Experts of a small language model.
Size: width 128, 39.7M parameters.
Experts: 160 GELU neurons an expert, 1 pick a token, a softmax router, a shared expert of 320 neurons.
Training: a variant of SOAP for the experts, 591M tokens, 9012 steps.
Below are experts of layer 4 (counted from 0) of a mixture-of-experts language model. Rows are named up (a neuron's input weights, with its number), down (a neuron's output weights, with its number) and show model dimensions 0-127. Each number is 128 + 32 x the weight over its row's rms, rounded and kept within 0 to 255. Numbers have three digits each.
Before each expert's rows: a language model's description of what the expert responds to. This comes from a sample of Wikipedia text that the model never trained on.

# expert 41
It responds to: Verb stem pieces right before -ed, -ing or -s endings, e.g. stressed, divided, attested, presented, offices, changed.
up2:137159125128065160089134135120105130131132061141123092083123164090195127141181060149105081159166175151107115123198077126120116123136138076162145077237119106120154133152120091089135105067148144170101079179078129169162084105124137143081105127140075119220159066135087159089166088129134131120126117127103135106121165113136098123120090155114113135155168142105124144136153151135116106101135
down2:102100128117117139132137108102113117117077084154107138140116076116109080152128101149190136124132121077130140150143135117103191095118095112161078119190167163107052095158079065182136170128129063136143150136168120101154056083136124119135162147178155094144088111152078135162176131135146156100078147189143121124114085106129164167099168094103124130091044109188120171106144138181106119173098

# expert 3
It responds to: Line-initial dash bullets in lists, table pipe and semicolon separators, plus articles a, an, another and ordinal suffixes like 2nd.
up2:071120088152104134140159182150107181133136109132131125097163134137101160113162158179133063114165131125133103140161146089095156150140194149206075103109158149206107114175118111159136094121176153130145115086128111149076143096125131148075117096121105129123154113156107106173179115085054081143098160153159115086206109097095163093126125075108134158182131165061126156119094098111102152120177
down2:104112106139058214114086149140130126119129080141100152144147113207107132160213131138163102122116167164141138128121107130102093158149131095114105080147139078121138132193063165096116108126106072110096106159106120087096086068169109124092176156080105114147133216146122177111125125119080108184114124161075127101151081135151157154121088134146171149126089077120123175099143130119114091090165

# expert 35
It responds to: Equals signs in math and definitions, plus infobox field words like Created by, km, election and year prefixes like 202.
up0:126130154156120117102126137112224167183150084170162136177209131179144207099094103140161121132119153129167106148173113131121162086163082117158139086174153136146123139129207118129162101130192177096129195128095188125145134126134154134103186133155110143043123095157111123147162162071082146146148136079158104101122136112151146169140117116151128153055141168146118126118143124110096101106126
down0:167125107156104126072125089169163069160128111132152084192222111131122158097144156101091109144165157123175120112111151130064131129189120152136121132162075156137136133147100140086126066154095148151078142087115165127155123196138057109165155162140153170132153082104145093181207153103112070144156162137126151148115195151128128128132096108110187113120079161106102086174139131137120119095122

# expert 21
It responds to: Word stems and pieces like ep, occ, high, long, often after rec, acc, ke (swept, steeplechase, keeping, recipient).
up0:097172166132105088191159134130171136087120119133124096105168119140118162169111207143099154095132087104151097158082157131123128130076109105153139105145146123128070121119098109143109149130068093110113100146108083056114077079136100080117127163091074083146085157170114123127172148130150053118078074049100129079161128211048107126122153112150117132130134104119097120168082132152124121142141
down0:104089149131126104138122100140165104113184123179149147187071126122152088174126101103095099133199146126082134142061152122141118105132081144137068192136096114137136095210117085112185089152186104131128112103090184153136058134156168093180117118175114122109060164152149089171139187105108189077127126168161132168106112166158112121138113159164124149119136140086104130121139112086127099101139

# expert 54
It responds to: The pipe separators between cells in wiki tables, often in election or sports tables with headers like Candidate, Party, Votes.
up51:094043100121120141103147184123137110119151147126139161090083085161155129172132148158155115156091093121161129133093123096141180175093073187100129165127092092111114097076166152067101107167137152105149161093120132141144204102101119092159117155165142096146086120116096167053118116142146087152118099100141140107115175165188152070153201166157089193103142161147099114155105150114161105117098
down51:115127109084147076076084160176116140171167140158131146131160130075077135101097137187155135074113125146154095199141083193114118119150158109173096086158077210100138187089168104136151164139156058090074124175122119130149116144121103114119173098111115162156094168129137140090097101100111106109133102137111084134153112080186080140135087127067195102167151122141146132137108104112125106158154

# expert 28
It responds to: Single digits and decimal points inside numbers and years, such as 62.8, 1946, 3155, and a lone m beginning words like mice, mosque, map.
up2:069173134177092138158126098114084172144130074129108146084178101149112102077145116159117131130098129136089045128186112095116156173145128132179132078148109122171115113138145133114139084120099128098141114114121148122174129102152128146152189108115141158101124175183132100132124132142151097096080095175170133147152105100126141069106133075127048094109080016149146096152104157091110071147179
down2:148082075190134177112123166169139047161089133104136121093096169169128146122122166131123120180130107095066151182121098079149136119102140147115125147127098169150044077112136143083094081152110210180170147078122125103121079137132128148128142127136133076135135196111105136062074107085088153124136101162121067177131147145103097154117143128146088116156145087118143122092144098162139156085156

# expert 63
It responds to: Subordinators and relatives starting clauses, like that, which, when, where, because, and commas after introductory phrases.
up1:148136127098145160159120128112160166141178149155174116063193114139097145171157183123155084098056118145075126101147106106096091139143099108127109130154179100135117098097152130079108104144095183082092090096146126050088168171173099097132130086126105094160143113139051051098118089125102163124108173107114103121095154157132138141138189133141117142114058113116164148157108102114195077110133
down1:093168090087190123137073136068128119168121089109185104082114106075160087139101137153098087218120136155109106120131125158107143131123147171108151099097151150075134111160178079134177147127096169198170184136101140134136168178109103132116065124111113186161134126082136164056119138102148144151108123126122135108171139136128103152109142138113107092140079121096187161169182104098179176111151

# expert 24
It responds to: Word endings forming past participles after was, is or be, e.g. "was lab-elled as", "is made by", "men-tioned".
up0:137098107091149138135194082083124129093096123111120092084135138184110080152114115116112184081125118109135112136133116096173119147067139083142105075098064124117104116042128125156105081166086119156092102065123077146114083159063121110106155132134119142155115171139120093125172200132103143115091109167165110085115075117103166152101199106139135058127085141148099161089108140110149073137095
down0:118119174151157094150081131178112109153118132188072173086118135172122176092125178182144088116132165145064083162062168133135103148134126121057181157120095116132153119152160143138092159148134123169140150077155128164113111101148210084127147127102200110130163097113183108072098085137126138109148184123157136135111164148121079092173053155096106166111134106127147130135079129121140150120078

# expert 34
It responds to: Position numbers at the start of results-table rows, like | 14 |, and opening pieces of capitalized names, such as Indep·endent, Gre·ene, Ari·zona, Sh·ew.
up2:151161128212120146136127110178150116198140136153143122128095099084124122168140157140077138121087122151145124123180110128110093156039169130118112096113102150167068141122081084156127098157154142172133138091083106120098133157110173144112194190122150157135070078125117168127192106110094162177071119117127111171134166162147141166127114144100070176103184179118180097102093112154130118130081
down2:128102138141119086096122117141124093172120140146116172109091109103084105135059113125115135130129110142147085052136130141161086166097146124207139121138084130118169133087107132112093085081140111142099105139103149090090103145092080117189196146185058196132143108173127150146092188212126114113127149163165157114105132076111117129059106152136093129064143099100111122079173143158117159173094

# expert 49
It responds to: Opening parentheses, semicolons and em or en dashes, often in sports and results tables as placeholders before N/a.
up0:071111106127125134114172158073157159088063193087178125088124134073107142164111130129135139083106110196078130138112145117117130131111131087141159141073130163194141170080096136168138117142091123144187081152100133137115108116140114139170167153100091135106127151172079129119079160079140160076150092190098131111174107118068108157099108173162145120122105102163157168091042087163138107105125
down0:109097159148074181152138160148090116121198210170140134094096154168152109136170082120147115125157071099142091083161143124116087173171163133146071064133131102119139110091076120104103144110099135116094132111095177143135173123145090178147141156128151189180114174124167116124112201130120106134119176135136169125129170122100145080122177071104183130097128177153082103088118068090137128140103

# expert 42
It responds to: Accented letters and first letters of foreign names, such as Ø, Š, ā, ō, ă, and the initial capitals of Asian or Slavic names.
up12:147143105116124128128145185162144160111114097101140102183154097092149090103081106128058140132093178099159119104140127134122087129114115107153148175124111129108196125165162142170123130095153178128121077103102114099145088112160178063089073161179117122094088146106155119117087174157117126097080099083163082108163134155142133177138165093118112122069162103110206108072156162149088131078048
down12:108136154180134171075140125174120079182156107128082069153126105117038171167087164063164112130104124135122162142094149122108146133095141179190134129142102084113096088177117130150155088066129056123117159105088118155152117145075141163112132128148096120115110113174072117153166149093129104117151148112148092153116120150145159082094123130187038080085121118173139178128082113107113145120151

# expert 58
It responds to: Single capital letters ending abbreviations or codes in sports tables, such as the O in TKO, CRO, and R in FR, R1, GHA.
up5:143099145123100112109190133092137078178165180120159144095166196087183086150132151177107126129128148149154168181092082113151136114089074140098096135150068077147125138132155144091149165105116139133123149114141076131130100170133127129133082072133112161125160163099157186206063082097104107168140164067081134119136126132104097095137152077095187168138107106129115117135180096120132192160139
down5:101071096132111154143106123143173152127170169095186085129190091196141163157166137115121148087157147117071153134127149156112101116129116072153142102149134135125138134127081200151086141170081190141119098143119138109168096164161116116124093064104100128127055163082091127111141152103097124155067104105151091091131128095091172106136152081045103127145129129119122111185115174096097120176189

# expert 23
It responds to: Mid-word fragments, mostly com inside words like discomfort, income, comprised, Qualcomm, plus others such as Additional, Downs.
up2:054075143130045106144123115141134129126100160187106112118137115112171090094098178108106129087142083126114100179205099132131191159099123095119039185102133129143162146160125115095124169089122129091118114109123074104101118165150106085179109093128142150119113149128156134177148137122123128075123118126105075155092135195145126117161220107139174113096123150109160146125169102125050153098147
down2:087126108165124122119122144088104170133108114181115157153126102133109150088097077102181094129130149141102138106110100105116211118144101139100072144145158138121126153156083220098076181104137089132122136072084177126129051146134117098126153083192149096119126153077118163104112166068138142126143185157127100140145115088112151152180167122089061122113159139099172128101173194110149131083174

# expert 2
It responds to: Short final word pieces ending a word, especially -able, -age, -ear, and measurement units after numbers, such as cable, cm, ft, %.
up2:090088095149138077092142127130135081168125205105169074145080090170109151133161124175112134096086171112140138138156117090191076067169146159163135135134097086108110068069116122167154116091107111130072122150144108122149121084159114180111128172144129097140116161060170078133172104170154118173092113091133145182138093128131131104166169110083140126137134092128106190148139140089138149051146
down2:154084150141106101108204084132100130093133117167128130144095165095115118101103114114148097086182185162126102064135187150116153113078097101087100180143125139073106130128149101112130114130156110116196168090078130128227174170083148104185210113093103102133178103136153112130147227110110125124114094133108115143154117127121103143112100093138098130116150145160148102068147157180125135108118

# expert 17
It responds to: Word-final noun suffixes and common nouns before of or in, e.g. instability, faction, development, school, game, government.
up1:124103161179067102143151048098115138129135178155102126147121089109113182130160121227117127095074136095158151101110146188098102064154110100082071161118119099117131148118170150107078141097130106107120148081110067187135096142170124098092160132113150100129074139147052132158124136115142137106173157138128088115111168107145187179144185077160115131151147136169103119118173102119142154084121
down1:135104157101134121132106137151058060093069143180160142153157133125152104103089150115141138206147094159160096135086119113158148175134088157104170106135122177093142100113093162142133096048102109148133168126161162087120127176176131125158137095103144117096161125108166121114189132112069092059202067085109153091112049118143104108133105096100134127189139136141121162137127112154079080126118

# expert 1
It responds to: Function words inside verb phrases, mostly infinitive to plus modals and auxiliaries such as would, have, been, not, into.
up2:136180139135132103155105173092105104080125110144130122184154161100126167151123099203115168131098152134219102143123133101144153094184116096138134095118092163093085127101185163106122118165089153109146079160136149164102135164092099159140121100114111075162174163126092123134084160139132180147153110154148116090093075150082130142095114161187146156067142193124111076132179081119079107060106
down2:150155135156117151144165139121134081138109114101118081128053124180174161105170185128160079102160093157165136118099153090164128141147151125094085123155138173128103145168106156186095156129162124145116102139132151108160129134126171200105171080165121091150152104208117116174103213172121158118101111147174131122168116121106179106085168090107123109134118090096171104160138133199161213142142

# expert 7
It responds to: Word-initial pieces like res, Res, Des, pres, dis, Sch starting longer words, plus lead bytes of accented or non-Latin characters.
up0:196100096178042146180080098098174148181148118149103145116125151114125156138139154127119151082164145138121131132126104146125221124142162135056129148121164175113097161192141108125099084111107109079171224126159101146188139183171141138093139093152132145123148124152112136102162167139155147171142178090082086155145131169115135091118138132129135130085156077131103120125114146087156146128056
down0:137093156134130139140165113106123119119160102072152107140078131128127189098115130147039088129134167070093098091126083175154070108106155150159205113155134065135160170177085164111162134166139124072123137149115148130142069130138078123134119153195172155170141071070123177145102168125178125139102146123123152094116100121187116106175084063104115081146133118117153130158107137098134184131108

# expert 14
It responds to: Word-final adjective suffixes completing a word, mainly -al, also -ary, -ic, -ial, -ual, as in criminal, legal, binomial, industrial.
up0:133093153098118148131137153160157194159125124095155076105167174100174113157121175120113129076148125128065114168079114088089065144189124082120139105119107172159110157105151137122155172086150119152174101142126142127124144143130186093132175102091096205148058103094112154165191154120155125173144101079169128152157123179086119079137124174113187088137127083121106113165091078142103100104104
down0:078140084145100177157093151151141177183169156062123123108157086102120135133073069140172178136100082102155171172115121111153176079116125072049152114114140138097139099106131111114070170167171115120198099174110115117093161145143157157132133146109178144160142153120139148145150112113142145134157081134137110113074085149092120160116116124047150112147125125050109105103151182165074103131118

# expert 27
It responds to: Final suffixes -is, -es, -ous, -ers, -ies closing words before punctuation, notably city names (Minneapolis, Annapolis, unanimous, engines).
up1:112126147050157160081181102141114125163150141157169129104133108144168051106192124153105114118188156161167081169102102125130089090108095101157104145114140108175163080117116136141128124114101079155139090149100140204132187161120097153114116132120111159188146139121089103111141128136055079147065210119168164147170169154136146085166107100161131122131135165118080124100111158101182162120104
down1:105110133144159085063176118205126162140107105167141139162144150115171093170153179125103129045097148138145134159129153112145131176142172146115132058117160184149151128154119151161112126106120130127045138108150113133135067126070137150135112135066109150085104108076160136122073079068125100134121136144124212106099090157106122138115146101052106099102070131123134077132172133134166169098102

# expert 4
It responds to: Final pieces of place names and name starters, such as S·anta, New before York, Bost·on, Richmon·d, Trinid·ad, plus = closing article titles.
up1:150115143189115133156108110078180124126113088130108150107205106132144135174099167152178098080109077124237116093161104206171114084112166143135141153119120093146087111109117115168141139107096169147132177093094111066110172119154105117145145154132182153120083085173125141187119111195148073079132134154123124163166141152092164125137132126076138097164178096165126140130112141135077130143111
down1:100104161091149109151154180155124134128130103068111102150126173128135101134182128146144116131114072108110149142116185133155107100116139112103122165090069120094095151132097130109150105079094152167128179088164131165134098178178195126180142134094111111081124076155142197116063148103134131153126146158107098114180081094090110115095120104222179056094111097115091151149193184141103139126141

# expert 57
It responds to: Single vowel pieces i and u, or short i-syllables, inside words (Requiem, specifically, Unión, computer, activities).
up1:127158164135135090103051174122173134156092126166093181151095114185104138143124133131151157063126065122103103125113197151140118168085117113061087157092160151110101149168120051112169144116140188109090166132110153137182132159090118118095114121106102197110149172135148143158157093137104139126181126097098101107162139135162153076150130071106161127123107082095120128044083152148163101151115
down1:211141112112089162096092132176169130124158150108125162103123106128153135119080138177121118098068135144110121100166148139156065049149135139114137103089123167113166203123177149146160138112124110107081074158079200147123126122158171141103099152104108080091140050105116150182154163133083127158109160096101177153116153143169113115109117057142139164141119064158068156123149104081147121139116

# expert 32
It responds to: First letters or pieces of words and numbers at the start of table cells or after parentheses, such as F, La, 193, 3rd, en.
up0:171157119079115077122109148119206165110192123127138108144133144114136124144119158154078179059139095110090094082097141145144140144122097078127128156157096138130146137110102167100129124155139130139158119066132095116175120106155127118115194122161123220144111183150125092155107129095092209152092112097133067143122173114127153104090155237130128108086182112137150165108136129169138172081151
down0:096161113126100148107141087108136124192061178153116084145077125168134167096111158138166163143097122133126103120088087115170164105098133163114163128068118105132153188133109088127110179133058121112081128124098097155130096117127110120080136105073106128070086159096094082150044098101136132118139142143118128113104137213151116149158048131105087090105163146069119141104129104205152148099107

# expert 31
It responds to: First token of a new sentence or table cell, especially He, It, was, is, and century digits like 14 in 1492.
up0:157107145128119132136089140142114147095140109122173157116128116116147105121112205063152096108151118148142159094152146103095166184062139126106093128120136101077126063125068118068185079179088147122176113081125167161155095127142155197139162087147131207136100113118165069158170126148118120130071125115190173196143101156141151132104138146130147130147124105096111202101101064147107144124160
down0:110156138150224158123121129080061153106137091191167105110155135091106137161173141126151173116116148157166096137140154161177161124196121144090088111115128133129164122114152165134086141144079156101073071103109095153141148207138093159170132101044192084149112167126111110065164097108101112104165087132123137135117103142142080146132115153117143133128198140117152201150123166133093125120106

# expert 20
It responds to: Common words after commas or prepositions, such as a, as, was, and the first pieces of years like 194, 197, 199, and table cells.
up2:150188148136115110074177155107124114126140126173156095156111088181132120159109160118109203177150104144052078118129154111088108113165166114095125148083195130103125144118143160137109091157153167133117140147103107110043089144194133107129183093125133120064090220140150123104149141145096147099127184162112135131104098162144137122128072197159153151098122139120092165094130178109141073154117
down2:124159175100141091060130155156129153088106135131121056085073125127153120174064168144168137127132142139184106154133080139149147078122141099100112147136125088108154129169145151155114107175110044139118094177169119133090147192089086145151125117170155125075135086055153111102099175145068113106082087159192135156160098123113116165110185081152083155114098125104126099149164121127110085156126

# expert 9
It responds to: Mid-word pieces ending in t, chiefly et (pesetas, Exeter, poetry), also ent, at, contr, plus digits in table cells.
up2:155104107166126103114156181115092151175112089154114144056108119136125141180148149148153143195164139127143088148148129108136195150100122123118156135172146123136118077122174151096134094153129081098147105079106094181165107068056141126138148091181093193118126116103168124074116105117115134131022069118083145139143147170152096096202163135143116125111148122163173135188161159127112101135092
down2:117111203034117078136109181116117113188084100133087175136136149138132126065148117114143128098170124150124144118137111171108092135156128127161114143140162136182165152014084147144139085110116159129096187086059091116107161173130114122170085147135148142140071124153135115113143084177122151142118106104140134119108129072157107144161169099129126180087072087148088114120103159111119184160155

# expert 19
It responds to: Word pieces ab, ob, enc, ub inside words and names, such as wallabies, abolished, October, Maccabi, glioblastoma.
up2:159125146105107170145119104182125117204162148141106103082165106122110103126126147104129115141145148194123110143089117145104120075071165085165157124089075093146086130098140103122136104103097143042075054022125116092117160126139172158099189132089139189127160144084094161116126122142160114115148115160175132110142067078112140114143153111125137084150136117151107068142123105100149071133173
down2:121103121071108094110158166148195134106121096131166165138140079138060141084116074057115075106102078104154121106094137167170117128126129169069120118169183231142090087158121119086135144128074114190146095135166105123054083123137155106094135152152147092179142137103136125135144143144138096177074116157103109123130152079041176147124137120157132125136115157125119129113102152149103155110161

# expert 10
It responds to: Word-final pieces of proper names and the periods ending ordinary sentences, such as Short Hill·s, Martin before Vahl, green. Newspapers, department was.
up12:154131086105129178111077086136151146167206138112096105095187117149141138137128108194156198116126109163107116113103120141134175076094109152102110144158096057107139073177123107071146134117160099130203148128176130127092146149151132120169167089115188173122141115105184142121137096101124134116112136180182106114207188049131131161140192101162140164128154160134123124117119120088108131152137
down12:111094128186118120121149083110134184132116167137063097185154119088139157136133121186158173194055159107151101149112107093087126142073123147151123187078146105068031129143124119151134096157106122090123119082125149068135111117104088125124096118133153168114103135144137101098111168130176118169087142091128153131202085117118105071123109147067088118094125125151105067070166130127096119120152

# expert 30
It responds to: Word pieces like ast in east, eastern and coastal, and words such as north, south and region in geographic text; also pieces like ed and ist.
up2:112088116141108123139152113120153078127134118222139180178109116183114078138160164119068104121132158160148115136111127129145172174095195094093108163108166134214144073134131161108150121144122167088148133095161089119133138142119100138133106124183119107143194124119152148197091211148084128172116132122148094116188115172148124091110184080166137146127147125149129142153094058125171178125155
down2:109109217139166137142090163164108077113154153083160125120149092109139131118168109099116102111126114115108133121102141133126088117104149049156097130078046159097158134132150130132095133130165152122121097135171150196177093055127154098119106125098099093133152095113101089141064150071125158145134145119166159107151151166216157097133102079190126106150165109169126144137195053115101124096142

# expert 8
It responds to: Word-internal pieces, mostly ur and similar vowel-r fragments in names and rare words, such as Muguruza, Nuur, laurissilva, Puntarenas.
up12:102142125143116063147139120175111142142051124124126143165198085161126107142145128116052121168117167144099097087149099094149099108124144141165088122105124172188121130098131118047102147073130148133139110102082106115146094122154193070079127113094139118119103137131121127160103108159084135058067086174111094108167116034180118104087135126077110118133122134098148125134087109075162085124162
down12:095091167164102102166110124081093120133112163188094149090135067162115094176116102133150115113100143160056139103061218157124109121124124112111092121152089058152140109086160143114099118137130080124196124125128232132109126110162156123100194093141113137131125138124183141098115121151101166150107152096177061187077170096114099108156170156155110121139128127098117125111103115126093089102108

# expert 47
It responds to: Digit groups in geographic coordinates between degree, minute and second marks, e.g. 04′07″E, 9°41′, plus stray bytes in CJK names.
up0:074118110085121093152115147132105131193134159143118143212179129167124154067127093119146108091145078111086120156168099102192076147127139131176152120112129128142034172206118158124126112165128104133130156089150165133118141115085112133144121158117111079116135151109103062222152116151127141128101147079155081185083192086119136133161163109183173093121125128159140128142142146136108160104101
down0:163171135115082102112184147151102104145179115132102175105150173089100138180149146090159162131113092129150162163138083138102078161102147100117104099148146121129137092135099110089102144087186190133102078166101149169188130130150135163131158167081053157129165158117140136099111115128149118145171106067112111110132142098151140124103076173174168160059121171112142142175073108092099116198061

# expert 25
It responds to: Byte pieces of Thai, Arabic, Chinese, cuneiform and other non-Latin scripts, plus symbols like ª, ≥, ¿ and numbers in tables.
up1:153106131125036188113114113085099087162096146093119149184106118141106152109179124142076141136086137176162100109096096157133128138164122142134101138103093135086166152115119144089126101107111157132115095173135123154121096121151132206147108178125164177122098087146105140131180133098122167190196136168175115088169112092153102171122120107161159156146142167061189159198120112153070134139188
down1:049091095102139121144179122081179139128059118148098158118138158144096109119180122141100097166148130049155135131115110116123122183084142076153169140137112151100152116160145105112191080206099143161142146147138153141118065079121118151130104153158125199113157153115160092125145124165169157095176153107116141147149145169172100153125101204066113080150143125143148105084112202140162163124122

# expert 62
It responds to: First pieces of years like 200, 201, 185 in lists and text, plus sentence-opening pronouns like This, His, They.
up0:064129170123111059151107092053142129139107103138190113122144122101107152161092153158065146122141151149066145151144131092126109191161122134170122170153088118144111139066117127201163139130182157098091117119125130116104083073166161127135189137161137171110138170134138144050156135156212079099125105114137119138115134159079149105101102140147083153170116100093161155094146061098139135155100
down0:089114147133082154149159117106115182113134118140115083121119141141136124093127123150200107161055105169136141064124113099139084148109105115163154095136159140162187143117128123153073137070103163165139060160145118154136132152124101103106184144113130066122135135185116129105092101103144118062145172062092163105220141139217115078131141064115158175142163131120152125075177129151154141116128